Weights of a small mixture-of-experts language model, trained from scratch on English Wikipedia.
Size: 8 layers, width 320, vocabulary 8192, 92.2M parameters.
Below are experts of layer 5 (counted from 0) of a mixture-of-experts language model. Rows are named down (a neuron's output weights, with its number) and show model dimensions 0-159. Each number is 128 + 24 x the weight over its row's rms, rounded and kept within 0 to 255. Numbers have three digits each.
Before each expert's rows: "raises" lists some tokens whose logits its average output raises strongly, later layers aside. This comes from a sample of Wikipedia text that the model never trained on.

# expert 10
raises: "==R", "==Rec", "===", "==", "==C", "==P"
down0:161136213114100120136103122153111183165119133086134119165160110124126099136130139139157130120141173140134129137148126122126125159131139114146112147093136133108143104148111139134126137146101142162148099116130162143117147116136155159116173158108108118125126151122130092104153114113116153169144133133101134039139122107131150159173122080128137142128133110135102107151120125144161094119116155089111123133126125137149154153113143111093124138161141145133105136088121103174136072106118159
down1:109114132133109124133128127097143134152094107087125116114081129137125079112154160139112120156069117122092123133156132112141145093117142108153165168134113128149103119136112119128132114139144108152133150109109142121151162148117149145157151105139116135088143115149126122151131125143110122152091150129114126142175146139107182171104090130062128138131158113127129162111088137162141154144169179163076115191137145123104162141127144122152120111162110118134119135181077159129096121150147136
down2:143107126118157126093113115137105134174155108121151102093116114142113089148116122114096134144130157111172156134131103149143064118112133147117125131145099098112094114128121107154090174104178146086098128139135131122163126139140140105150173138108155162111137143139149128171140134233145132143137157099134113141103166130126137124085142114114112139104177107138079094141164100137133133171160094126151138098161138142141131135155140127109123124104144159147119117133099131139119114142135183
down3:166189087137119099138137162102130153099134130092119099138091137128128139090153117143085121114099117088190154133122133119134142128146145177142131131111115101116192142124109129122128188130123107143110133095109183129114166158143168129181081182166090131109143118105147107150135118144151117181143122156139090157161142107124140096127161133148135153152082099110132128097151089113109130141091089116117110111143123133192132143125133095141135106112145145161128109083128127091121129128123132
down4:094115117178099117105174137112166079113161139137134115153126105110095116116097158145112153155103128126163173183112116114122137123122113131087137164143131122111102075120131135116141142161094113139084110130138141128119109154154099138144110128099115105108126144127114112137164157116102137085075110140153129116149141154136112122163143104114141116128085088105123196103135159123111138100144116107122133151137132135083124154132147139163152145152126185108090137131124091170109141109129111
down5:114196134115093161106117128116179163129163114119172127135100122088178128096110083134120129151118137142139135093128103117121115097163110161132142143103096113097170153131133122147123109113142125097106148146120094118116158121174136142145144109127170123158140119155152127105141130142125117103135150145117113125149092142135109103093107171135116158149146122121117104080112153148104107147131141113140160095091116147093109073169119125129113096117075087097144144137106156106160094144084172
down6:122107105112142125151119112105125131082134090095174157130132151163129130122110142144151104148140112090100120149168153103118117138140124108081139081113130147070080165130118104117131178122135143153155140127115177141127131159134131142109150148129118143145108127115120116157146102158151168139125149146114091122106135122124163159168127140143126108104126107178135092113125120095105140164121118135131139168136147136133126160093083100110103122163168167128139120124147066120120120155132100
down7:097128166135148134065125133139138154100108107118148114144124085128161145137107116129131139151118118138125146134106142153118110136113114127103136122109136131174105127127154123106139129127138136150118115106147135122145107125119106114118147109091126158126102142184102127124160118115094153141118090096134098212109117102144105123126141148085087135141142116151154138180107129134117157112158098140108151136143089129108103151095152117154139074153113135113124134139120135139119144115140000
down8:142133068081131125178144142103176169121134129138123077162142079099130144071138147138153115117140128155179112168108115101137120147149088140118114145129117114127104092105124105118139101115167117178120078135124096134136144082155163163135114116134118097142145156100130105126111116137144101084144129133107116108131144131103159131166131077124179121114159110139122111129095106087123139135120151096155129125091149119151091143102136141117150142146129165128110130127122113108106109140153152
down9:130131154131114101137127137121150118150108110155144125128126144158134134140164099166146133094087120083117109177145120138104173141113106134082145144085099156088134134153163162091134129119126141137158108169133163121142111105135097116124119156094156092149168120148123135140109155138104115103116151085135099114124110154149120082154072078127137121113181138107177138106157169091175115108087146134103104109140121111150100129153157152129133109089152103147120099129129151102085138148109132
down10:140113129165085125098131140169165117133111111129140134138139127129150137128085119144206137115103132173145092140113120069143147117141144141131104125131121166146145105135159140143084121138114144161129083136136143074121134111182131124123106153109153141106114181120093150122121101107114115133154142153111097150108144154141089118127108112150167142100127183121115128110098109130168176084087128097119121073092117124147143113109132108124116133126144142122156152113149164179141097115160163
down11:122148121163130157091164124111093151158096144086152121169128086080133135121145142122115106094136137124133147066098116100127112105108144136136178119118134120145132126132111119116090156108141137133134141117115130150084148126129151120123121100087134095175116121127142135099111164183139109154077122124135096155096172086134125079105149106151104135144136112138145118137132164148137133110137146150145105136148140140124151124131122144153099140127124092147141147115123165123100107131113125
down12:113102116086179140153162107212148145191165129148103125141175170129130122106142120147078116132129144102154103080149131164157126119095141128130134170157106093129175129128175122082130083110100136089102094160160185136156152127096157157102150096114146136164096129112135126107095144105127105135156116106105118102129123108092124093089085123193143097146146155106143141085129169113115114102110115133136115110139142164157132115131124166113150103097160124110125146148106105131137111118129122
down13:155154150141159062099094141133146144064117185133152105141078125121129166146110068124094180142131123126110114097156115158121106147099120157086143121096105141124136142106103140134124116161131127115141118134173119135105096138140098108095109109156129125118119141126107124123142138124148125167146109169178088171123171141069147142139134099192158161093159117143160115137135112100130095152099131111171153106081120101137146142113119112118120147087121137116101125134152156134115093104097093
down14:149128114148103184172148145121115113098108142126156115153135136093150068114110161139107161120157146102129176107125130157059139148131137120134136138095120077116138127134150141093095101157112133094127155153143145149139151132157173155100141148139121113080096130106141129139098113147130117129105108132094089098140150094122100151146115171175141121125138067094124127147169118158176149129146098142099163113126139147149134121091122146156117138135105103113127145149148077135131134132173159
down15:170091128159158106109150119144115101128137138127091160097097118091115095173149176125169068134095102141164175176109112145170135103126116126125116160116183129181114145137110137153145079152133116096129109146142152120145127122120123086109086126115121108147121129141131114148112108157138155133170131139114107127117106131117118135136170097133131124138159190144159156139124123099175112114124092113128110098117156093133120115140103102107145137118158117112128116168098134146131135110103116
down16:138101119090154162126150095155161097152104114135135153104117109147160159119105171136137097142094126158134179151162138107166170158130131151132124141135116115119133137138129132087180136150118095083155123099128124109109152080159114131174113131087111123131119155179087170149130124147145115178157123112143116152092134081092138129143125149130129136107093099101134172153084098130116135174107131124156140145100102129134122132152182164107138139122108144113148124104144155122129098096122013
down17:112090114093106140117128120108154151141104150093129132141103104110136108081115131142194126106126153105152134127123094128111122137126147120148134118143141138103104103149159057142155128120156149145132104120101155161118127125082078105153139111144129130141146110171100152164167143137139114136142090117126124141112128121145147123117173148106147135118119117151117182133109124123093148129123135123116129096139086139153137136167151093105149172109138114118098071139153142118114127119125013
down18:113119153159116098107152153110095104096069151139120131160115112108093092116103152194093114104123129109158170124112126103135091148137110079104110125129114101118158106114108112118140125173136164156122099135137148123112129110112109148107141153124130129110152126138136114153161119143157181109159120122131106109146106159111165097127149113104088108127122123103126099142151134142148139122145107157086140096102134147120118119120168106120148161115110151122122140142092181124130135107118107
down19:068111107111132161099131116134112144108138129096095131143100122118128151140162137131106179100152091167106150073117124148111155134123129145118156098089123129182150082094091123158123099106089101086117142135124128141171136161145092119096120141126109142118155152074119144096119089136158126138118181134095147118133123129128131123090094145177160174132134123126113177185130158130159169108090108133102113159098125138110115119117147163155134126155117113153111168150123118112108116126132136

# expert 4
raises: "itude", "ers | ", "ound", "en | "
down0:139111143169161134130137095112116107146131123139103141117160114116108106108143109131171122130119080152138105129100122131163180170122073105152141174136119127133141117116111131135177099148137120136167106120145140151112108101133143112138147128134170136144117137096132091135157134098131105138128155117155146145123106072157139147090098117155168175149095179136109098143174134148094126131139134137100086144152115072129157135135113154082146102143124134136076123096138138083189104110104132
down1:108135124144104135108109153123126137130147141142117118177128156125118136123136147165131117114077140096110172083176147169123139106125119105086160161123138147136130134113157078179141068151130130100105123151097097098134158148116125131159183096198153144139155110104127121149141127145117126108157133099101115128122135138142133139118121178122093100141075144116138143078139113128113112155116168127130114124115151177138132118118158135121111102148117119098118132168139107147090138149115126
down2:149151118106117186142133155118144155123109111146125131107120131120138142103137163118113096153116125106134111136124147151104153128095133072139176158147162101153101105126167154139114098134106107088129172120111099106140138135168140123164141129103113148131150154143135128134126135131094107136106174132146125183107084125176119148093140164137081139088129151092078141104119149163094139096149084127117142126125114154104089191112137142104123141116168145108123139124117092131140123136130100
down3:179138115121108131080091131146156147098146179140145133159126167144125122108129170141075141111099165097116140093133127134107140166141179185119122125158109078185144121141106147163131149100076099112155158134114154152106103127115111125157171143152133145104130099102112132099124108131117163130120181156128116146144155125109152126112109123166109124141115129107124144148108138087080134095130114166116144162156151112134149135127158099143138089114126093139150123136155126099147141075109140
down4:099103129163104121151147143143157111135156140123141120110115144124092126143122123168154137152169133113169116167085138103121103152104143135184124140102124143101173121179107152138098130131144143183116138190175108090161138095161096136143142099117149111139147116115126099162129103153114112086110106127114075135156109110115114135146168108128165176139165108174126117153142143118166170151117098102097151132111152099156103162144110112178127126148145132094095107073121134146093163136117164
down5:094162121159085114105096111141126082114125134120140126127117076109096119130128156101123182141094065101093120108114141153113147123136086114139146076118133131143127122091163140119107134169075144121108145143167125107157139193144152161159112098116096122144134115112145133126135173128127110096143085124155133120110122124152145132124146173150089149108167130163099118137103115141126188132097149145137140110150122126145122147155124125121167123151157150090198126163106174126133119157124091
down6:081145111131150106137124141136125115122133106146124161145096147164114135126115116124173133098146131105173116169122127121140122108112139153103112117129115112149151091120125123099170151099178136152098157115139111121154102149107140158113102136174160106124128122133155125127136124102067161182147149131124117140106140099134132107131149146097135127130131121141144104129178145141150157113122120114103166149110145144126185097082078127133134098155140133085100125104133149142110141165126149
down7:179151128114141109097151126088112147129125134148102095130105148190166124111145116134148136125128116112154088108112151129136067111145157111121106091143161120146110103147112101136125130120144127140161124136144167157111153157147113132143171127127135152147096132110122084094111166125134153091099111114109100134110116120117162092169132092124106126093078114150123102130134104112131142143129137127136156156154096126106162140070129166113147140123131136125145126144116097153147127116083072
down8:169131126127174139063166094153095084145121128131141127118096113109121128152096129118143127132155146141142139113139076109139111165083109115115132164139091158126132167107145122150067145116140096170107136131141138121087130085122158101136119127124140076103159148133176129139144133147117110132153134112157089159128117174125165112144179156150154125123111116127105119100132158163143156139133087110146148163171125160113133173099130122185131138159124096126111064160109074122111155125136145
down9:144124172102134138149154117173139125163145097146129134134108132136130118146127115145121089128185147105120095094118124153112122104155128116123152136153153106156105151136126157106173152119144137115121145151139180127112096057142153118128112122092127106122159161106122119121113143115131132113132148057120105104130163147086102151098120125113149123151099127118153114098136155156134165153099118117157105099079127107145118151157149142155176133136115092120125110113137130193120134100118125
down10:143114146100119115109087108157140155127124104133165115134131107127133129111100143121115098112117139116113130152138141083140112099085131104097142109150124107138164093159158125146125115081122118113143118160145132127148161133159149117107120120113131166112092127108079131130120117168143078150141112183157115177114116114132091129119111113137111113131108135123156167112146132106143124112163144138103131130154101106109114118089150116129082208134140100101153103131132129105098143126130172
down11:110150111139153084128136105134115152118128138096162129165155150096170099121116158154100084124157128094105191116104122102111136125144145124140178110154138092128139124130147135097128163110168128135097108161185128111121124164115176085125140128093140098148134098166160127104103146125163140149131129102120116133125118102139153120126133088177135135126100105128116132097120137146141101094144162184127085171094167097139131164097142105121145121118104120149130124106142126099107154102092098
down12:098149120179107144156159106152148161114114118121100116185128121101112091149134153142100157137133162087194146148190112119135121156118088117137141130130106123129130089101156118133112102157127102171103129144114113103124142125139119130124145138123086129086140100128108148138094104126136136138104089137136163098111090138126181136127110087171114129111146119154118127142127094114119127184139097141128155139099139165125137119108140100105116121146104163147125144126115065127130161098164109
down13:151135163160130146084120119128139143100132131168120121106130098159125160117162155135135154128162144181110150171091140132084133133131107119142132151144132092103156093123115105121147129118128130114113151160092102115133111108143147115151136097177111146103119128114109130118106110124098077147140134123085177136136140092150148133153121116142119154110157066114134134126110110094102132126126155127181130101150163084093116171118140127125145157119158144120114131169115132120141132124099076
down14:143124151134131182152122164076100119140123160157133152114146131071127141125124123106144126148143117110092122116089129118081146109147114140155134138134136155118153126152157154065121129130118120102169099125108118136130129092089166109143113166140161144131136113140132183186081149159179129127133138133182131123080148140067127148130081097150116098174170077118097129147106120120157174178115127121109092084130119132118163104123144133163138138124124140127128149170140102157113104126134103
down15:113178167142109129152107175123066124138152128131158136131121083147137123137170111164081139122079127138111128162134134133120123158093163114103123134139136133089079136100112132126114109173091141130093148098128142136131141101175152130096132168114157138125126126161095103092128132162106145135141100108138119118105065128089153134096099159162063114119131152141129135116125124150121110090088162088118118138163121121134107183110143126172129152122137127152134111160124109112153110121087170
down16:127160169143164126096163084170113149133124108125142103155119135096132065103101129137184152115073121106102145119116100139137132139141180104133145154123108152119166136121136145112127167151120114144157140132092140089144166132131163121117125146124107131120087143128154116105153153097132130149121176086158130129120135101156092116129131148132118122060139160100153143149129103151118164143107129153121102122160103103076101112136158106161185117128131128100130120102135150153118109142098104
down17:120119151111113092158175150110123166117153152155152155159121113113153135138140147119124136149110203126111130077096105079087166092159124189137112124120098105122111125146111123156124128126127146122110133118109164143150162120125145134116162143106142149098107077166137123124100096143126143140151117167148103114178105132106132114137088094134142100148180106134137088096129108116153161122119139137076124092122133148125143088124136118118152100101088142140143111108083131127127098117079133
down18:151118125106123091121095172125139162107078133088118107116121157100105116134117144166087151125114134105138149120122101144161083099156123130121118168086132119145131111129131113153140122110139138121118102145128135111169155100106126098112118150143130103089142092156143142137168160130141076132083144110144134163105096117116173134152127080164116142156151076171127137131153107121112097103102143160120152123184151126145152108147164102154149140101171105118079099088164119100138061155128138
down19:097135094092135094085133118111105128134171118169099136116148145155134105132147126138137128134131132124173120098121123175144110101114134113125154127113127116140088155135106131127127103155133093139191138103190103101148127126139111160143137121118108132122110106126148073113105128099146134147097118157116122090109119117175129147135118111179126185150114138159127157149146109154118140092128118135119146167110107146088106109122119142110154155123117135160121128125096145175112111146161073

# expert 26
raises: "face", "azine", "part", "ights", "ge", "igh"
down0:133099116111127119155141114080131138167096093143117135142129144124092156156107173138196114095130121178140151169113133106120138159131144138139161142112133140130123095152155124087157105159090107151136129085146116154166126084095101114123113132139108117132141100139115091174111116130134129138125146122118124146123131075135131169115134113164144168117165121143137181129149093147174129095153110127147109137111123155131118140146144132112112130161145141149109166115173086101106121152149155
down1:119144106126121116170070140132130175113098098099124104115110116153137110138124116093129130112115128124132095075121151141094145124136164112129173146110166182112119123133137106135145107144109156136099085097123129147137137181094180149167129062117110114141121136109164113113135116115106117124122087116128138140130165151116133147111148118135131125159123120111146151119157151127115162129152146181111162134136126181116097156093140122139108104150158127129071144159156118085159176144144111
down2:170126125159119143129109093091159134162135183098112143154101150103116115140147151136112156120136114113151178083119149147145109106105153037109081141161125121114130080108109129144083090138123102136148159130098166080140152153118092165139122123105119111120140112144126161101141101135090163098121146121135100109125135124099098132101130145088105132115141152154114151117159181141141133127172130150187103087119092133102148153136162077156103100122146118165109161146167134152117108148104140
down3:158148098132112147118143118152133123145097112109118151131138125099093135148169117090094099144088128131083105147155132133139155134122101131120100149100149122111148121142110089128131114106164130149147126130148170171074112078112098154102094134170149124143144125097170134086076109136140092129121104181117131149099109106093136169133137090078145134138149116108114105157137110118150144127176129116124131106101076152119140127112161141157107139150116158124159193091117139095177104123110127
down4:115104144173127152136118097125162123091151099154127130171105101104137134145104118111117122119126155089165159119069148118164119137150120095122103117124091158126148102116113152166134157147143105162118131156144157182134093161144126156141138120114099091162145158136076120136136119088081123101145138100088146104129105129117152150138149092132116137113110161140140118079163142087130133097194127079108163171151119119170086126132161083139145131106159124144090096141109129109116163126143128
down5:099153150148062136121162116122135132136131094122130129187141115138145112118081119134093108109089130100149126111134116118127115167148163142112117102146144110169164093085132131097130120145114134140159136131150105116138116106156161140124126131099120081096140116123138167141123126126124097118104088134137116143141106154090114183108114158119093205145124137125100152079111134144112136107101109180122215118103116120124135111167131119149127089161157110132145120145159162110135123141129142
down6:145126147141101094140117151130138143170066086082153100106107133099123130128085147124121177101092182123118130112151124136148120158126150127131096087137110118097133136134132167116103095144153085146146154150118140151143122126122100097097163099094094193144129115127145105097117107142122131115138115098136120128098172124144084140152130138147141137146131105128174115142151087157137117140142107151121168122084156128111160087146104089150147131150120134137108117128161123142122141107119095
down7:118168143198150120108118121162107155091104119128158087136099098147118081136108155126109134106165140120093145145136150128116134127141134118079115126150099134151113139137070105090140094135100134120149148130156181137135155174162184122114140126152063124108109093108132100119161115141149123128135110116142103159099160136098104125183134130129122092132145126137087128150124126121163108117115154091132131123167102179139107161124119103160096134150149128136132109096125144133097118127128069
down8:143140105133147143156142135111120094117158116137133144171113124170172128124119146171158142137133124106162138157107119122155153133082165101113121067166110127137095161115154128137074145131171105110129127138104111148114073117136117133095103175105117141133100120159126121162087146101116117134118146144130144114135134138115151092126155184140146098121136128121126158133121073123109106155125104135177129161153131095139097161117152089115140158166134118137116127136103104138093123109143138
down9:103117135140151136144135157098092129094157112144136139120095134138125155081087089132092145122120125109128103150105154137118113193154116094128146165093090092082151170099132140076079128117131107120175120125108127172139112101144151139113123162130125130114120164133140132157106141115131137138083089124148125137102119181125114099146133130150129137089119125139105128153153094147183084173117143119175086093126173124133182135109115148181068099128100112124095091140132161119109126125152141
down10:123083130106126151117133122190167177103097113178118104152156187141124086172106158130126130140189103134100154134103156068108139150145099138130141122114069161163132121149133132128117092093103129139070121128114108120079108155115127125110094150130120103127122133142122121140123156137098160149130114106121108152112164159145119113109103103156155125136127165102124135080118143172110147146126110120151139129135099135153169101112162123131092145114130107106148114132099117153129166088144150
down11:148147131100129142134117095150115144111146123117137129154143143083164126134139099130090104114177115150089140109187127093131147171138111157113171111111152159103094124143092103122123120102105144163139063120171142173126130165143151094138129108115164132119177105133158126156153118155106146180143121103134139102079134096154141110170119117130117117144119155127099153125118172152122136126091114133095110119116131162093179140150138104109166124119138124162137142120120118060118157096132143
down12:108136165134168091135121100104108121173092158189166134170139124091092092139148160118129111125098120152137173112076143127161116151128163125138165105104121125121156112123145119112126144132108139130143137136163126115119097116137139160136124101144102146121144135138150132121113140131120124083124112127130172096134107132141080170195126143160118134148111144128149101135139131124090041117104132134109172144089097161167145138101129128113082171090126150089118135114110146155123074099116116
down13:147108101113110086123120137143142147124148138169106151072194112126137126129168137134149166109146092143109173154136086144136124127117109143090126133138122100126120102125108118112122122138130122157157095147140129143119114116116118131136153152145126149126144141117169125104135129179132104105142144119160133110106171082081149134126187110128105137120136076151137161139127087143132126132099113141115184106141133130160153141125152156100143175096082130101138168149143107124112116123193107
down14:120164174134119121174131112123143079129090163153126157177143123118137114109118111112185144153117125083093156142098129114081132077119125127119143137161145170118179110169140157107136087129110126130132133132122145131127195083091157135129106135136123093161131152122129082116131136136120144121148199187132124124114133109144100130126067129103115149140115112065149111145149107123189090166107135154150147124135105147144161124120096141145123156123091140135125144112133129183188119121147149
down15:158125154097121136156130187099108163125141127111109135094114152113113124148134131153166093139124081158122146116124134156140123108156127129123130141084100140091110173127090154099154180100135134109112115142132140127115113112144131116133159122123110129146133083150102135120056157161145141150142102137149152097127082113112157119164102120123132127088100151125146135136139157133136108109118142152122149131124123107131168128152083142104096148148126117187175144152079113166142134169117094
down16:136077111153125089133168119174138147132102114083138163129137098153127166150124117134145131127135152121110163141097097161148140135111135126084134151131148162109167077096135151162136134133100099139128128130100145141117126129054125151165127152121144120111129138150107120135155131137183138143121121156119090092154135118128073105138104128088167148115134158134158120149094088124090145144136142156138128105136093122108112097183164134157158108116142123110125124107121130138140063141145096
down17:083120124116101126142133149137149141083171094097134083157165084140145165110160116105105127099127165085151098120113128152118133104143119126133155132140092142148126134136151142124126132122121128169120142123148147137140115140132109092128136138091154149113151121158144131115159097094112130097127088138116100120140107136140147133168072096128160137118107135120115117103097114103103132130126126150118178128110132162133155117111117135119157134149109130147182121151185140125122133101139082
down18:132129122153211124107084115147101122102110171160091075161139128079096125171167129146106112139134103074119112125122167150148143104129090106155107097111123096114132122161127138141148127154152127151078141111156150151096149148141133115087121134137140145104154123130115140099109125142109107146152069132151136161120147155110167153143137086113157173083188100116133098171149135153112166116106092122101116121153091110150163101126092119125118142099133128122128140139140098126085127155158124
down19:094169126143100161118179140106137119144178110146143145158111095116119123073119135165134129157133103128135166154146121133183136119113107086114101119085111131108161091142150168146133169162127159175105145149140138108119144120121161117124127136095125132112129109133124136142120101125097098137115125110159164149134157125094141125104135122116125137108130179078152154129129139148127163092134122142125101110131122073119086125129120120090172113119141119143093125124124118098130152133136152

# expert 25
raises: "975", "969", "941"
down0:148142123130111119151140110141120132135104123059162141105123165134136107161131111124143124114147164119134121093102107137129157158135133097143117110090131138074144126132096116119135141139159132132155075111123096093105154106128110148120122136123142162125102120129167129142146115129119152123150125092130086133123158126130110157144106089140094145157148150092123141099126131127139173118092147116161136142105147143146094117137099123116174137119171168199140113144151128103135107113169079
down1:132115157151105135116115140109112133147091141134091130099110112129147113134090141131128116143108148126091146096135133132133171149117120126163080177137185160127156111086136160148147141126120162128124173118066186108107167092165159163124131102144120102090110102122163117114118101138159140131173092129128167130135142136146115150133074168148086141154145129133156142158133115132135131100156125148122119122181116170100137140133169129104083114156105104120096112109144081150123129151166197
down2:160116106119150139086145144092148135129120120117120144115124128165111086152129136198176101133113142143106145070118133170142130160114102148139112115106133136139131133140131121117115137120129128104157148146113134182137090158138126127141120155067115156143110177153158105139125131147112127133081133110114108152121126121126127113067120106113143065082107122119123139124116126126121139141151157111133133107140121129121135121121118122156134120140117132095105149082142137130119154121135000
down3:163141093122116114118137087102141149096133135131161175120159127110107112147105152113126111149158121107113138104118134100125123123123130132117052127099148124166110192110125113073100122132139156103122115114125135130092147152132131114117103117149119160138136070109100162156111140101121100143108082157170180135113084114156131150151121087127142116154114114160138120133169126119126094171069155111123119123122128135144116131099166116126127190109102134108139125156135195090128072157148125
down4:137116133200087133144130126122077123146123124102143156144097111116154103152120112207141120085106111136167133140099126162146142123126140127098173126093089110159121134182120147166126138122130129150105142137140141165132124104114104134118145109106101043167182100130098170130126135141122118125128116140099123126110122125154092143123117115141100112127100131155174153122142163087123172187137124052096164123095164125112122128122094106164100119098125164133094126130134157125126137143125114
down5:105122153171124141181098134125138154189141097155138125075161148125141126128135135122088157134100097127137106110175116088109135134113163136155134100112135148178128085100164090162104101158126109107139154076160130119146117183153088138151148146132175119124130147116144099135136107132139109081123112125141117123142101093155111131150130131140133163134118122148081141112156087145132149162118147101129097101117145142143096091138145145087105135160142094106121126145125172129094136175120181
down6:122096097102123130112142120119174114138090125131135114119092144134121162118073136121159075070175124136136096168137134118137122115120122129142112156126158140114121161146082088153132127127130158131140166146115142137157141131126169179134127121133116106119130149106136136094136099141127110105111114090086119136130161120099116121121128123092158156072128099136090095104125133130119139134104118120100103157134167143147181106122144112161172115146143179092109142147120100185106117129103187
down7:124103115153118106115125109122161146144158073134130074154092146158131122140124131100134102140113115142150167123122177138156116116131139119106095140133147127106073130133135111120137128142168146140148167115117130129113133108101142133089147104118134135123122149138143132106171083157121153123115123126130124169144128096137124094133147109123093156117135095127120137132140129147113111114158101106143154149138078080118123149141127150103111123154123112153122134109135140129147130118126000
down8:176174101114129125129129117115151154169155096132138095105097118144179154128181162067162122130099116143132128105053158104128100091131116124130112088149114090118147103120132164138140122120127135174078130155133152100123105098140120134134071128096121075139127165172095095107124141116130153135096133126121141115143146118130130108093143156134162119140166112139146114137118169117111102135137143138113116143139110121158063154174108120067126143122129122126120123155124112078135146145164059
down9:160103168095160117144125140183130193155109120149138168104142108149172137204173125131108109144087105143140100120110111143087104152155096103143124163180151148158166116147145116164160140091141136151126128105159148119125110084160124081162128127164092122198146131108113132130110136113093139121151135109135120157136126148120105111089103153142155133136140131145128111107154131148150146096097117115122101117076116167111120138155136137100136115121107136092134163119127121123109105089135109
down10:104137158159142163149135133163129134105136133133125139141099083128106084136123128117131148142146127164181118127129133126112143116115159112072097156175147102137094141157163133177136178170155098118137123175078103088142122064128119087119084152131121110156112149106096125163134101114110075143121174145117125119127137150131116105080130122090083085109117157150117120133062133110200167122125120153127114114135105154134156126109110139144163140112118104116158112064158151117122138135065116
down11:090087129138105162098146098122114147131121149118123113150133126108156113134139120157101135135117150086160117104142125084149136133131157142120113128172109113160162125112128088116101116119194142176111095124123188174146125157107131132140124123157132144089145134126155148148101103149101148151112153106117153111136125121141105096173157086106143196127151104149158135083147117137159167105133136148127096119127089082109165149097151113100165091084147153153129136099109131116162118142112148
down12:158172122082148147135118101132121132121135134117072126148122136151110121162118121145129129159135157101165160129169136141121153155089124139144140137092165098154136115141138126156134118133127140115114139139153160145089116111134151113104165152111115069121121150164151135115112137155133142145162070156148173106112089151124132171121100117120147107130181107138176123155132137101101088137151126134124112106116152137168184148113128150114125159093115148111143111112133138128111108136142100
down13:109144146110113118149090137141146112114105160165097140121138111125134117145139139141078155155146121121118136135134115166135131126131087133154117133114111143154095123093122122094119122156141139128173071119101125098127201109187108089165146071132137098134098160110114079106109095169119103162125116126158142112136115148136127147143103110116111162163165096176115124146134117125152139114138131172111126096138119143134107127133155119110116144140168118072107145108130086126098114132153091
down14:130163105124153145118127142122058206092079139121119140142143127104151131064123139094102104095075134109172082107147117092113100143116113135106160183136129126119173116127159115102151128205157148146132135148074111120131133130174117092112101137151104150142139117125079101128112153115126160158164147161133147121109131136105158157106123115127139145087161099101106134105127117131114127149125070149065127140133110138130125113119102104142158169121112156160138168173149128126126133108081098
down15:108135172126112171141138130133112136140156140095124166130136153119080137159116169164096109156106084125120135146148110133156164131122156125149104119126102090132133119121128131111142161097129150117116104135134117157139104161198094116150128100114087153122158132154102085137126139131135112135155101141128146141151107095097121086149124096150151093100158112193128168103123124128126095078143119126132150176113128092174153094130134130098139165110111124139149158138105127117105100101112177
down16:114101118100104123160114092158127134127103130164106156143103135133129148111132108139146143160094093162145143161123167139144118153132121149146182130102120115086152095091112140112126146061105119105102133140099154085117153088133136116134139165155121138141134143134114096133126159072147172142135090126114088140117093114129124115136158156130140156139133145137159123122110106095109120112109098121150113166148105105115080147153144140160151123133135157166103139143143093146124097143163149
down17:145149079105093112157143136105153114154155138139118143088108079140110068165109157163152110161129144114133127117088164108144119113121145126158103084113111148116113104124146138139132119102122155157122151129138132129104122141106132147148169082133139128171154136189127119182118156097092136107128113159117126095106131117123140152137136104106144104165149094141137091148139087141115141110111149094108176144122125127130112129124092144136122163154124125083089102128098178147160150109160050
down18:096107121142139087125095156122151093098140158121132140112121126114111181107101131159159134110105115148101152116110066145132137117158114149121159132125105137072136132100167118156124146130142092126181152122158139121162091138104123132126159131124143139095131123145164103115160140120121115162149144111149137118156121134133129140127193148164112096100099117103138077110144118150115119076109121164165118116141125118135137093108162129137108161125110136124144126091129116135133099078108118
down19:114154094132146127119104118117119142183175145143140140140115107143092106111116149093103132114143140101115120116122123114176101110150144113112113104127108133137105119100123142110129154133130123108140091131156110163150119183148113117089131161106150173106137147120115111136145135098117099097136157163125118080114126114133172122138104120122130161112142146171119144131155140138142135139133087112112162091141154082128136157151155120103133140115105103120100153119131119145153103139151187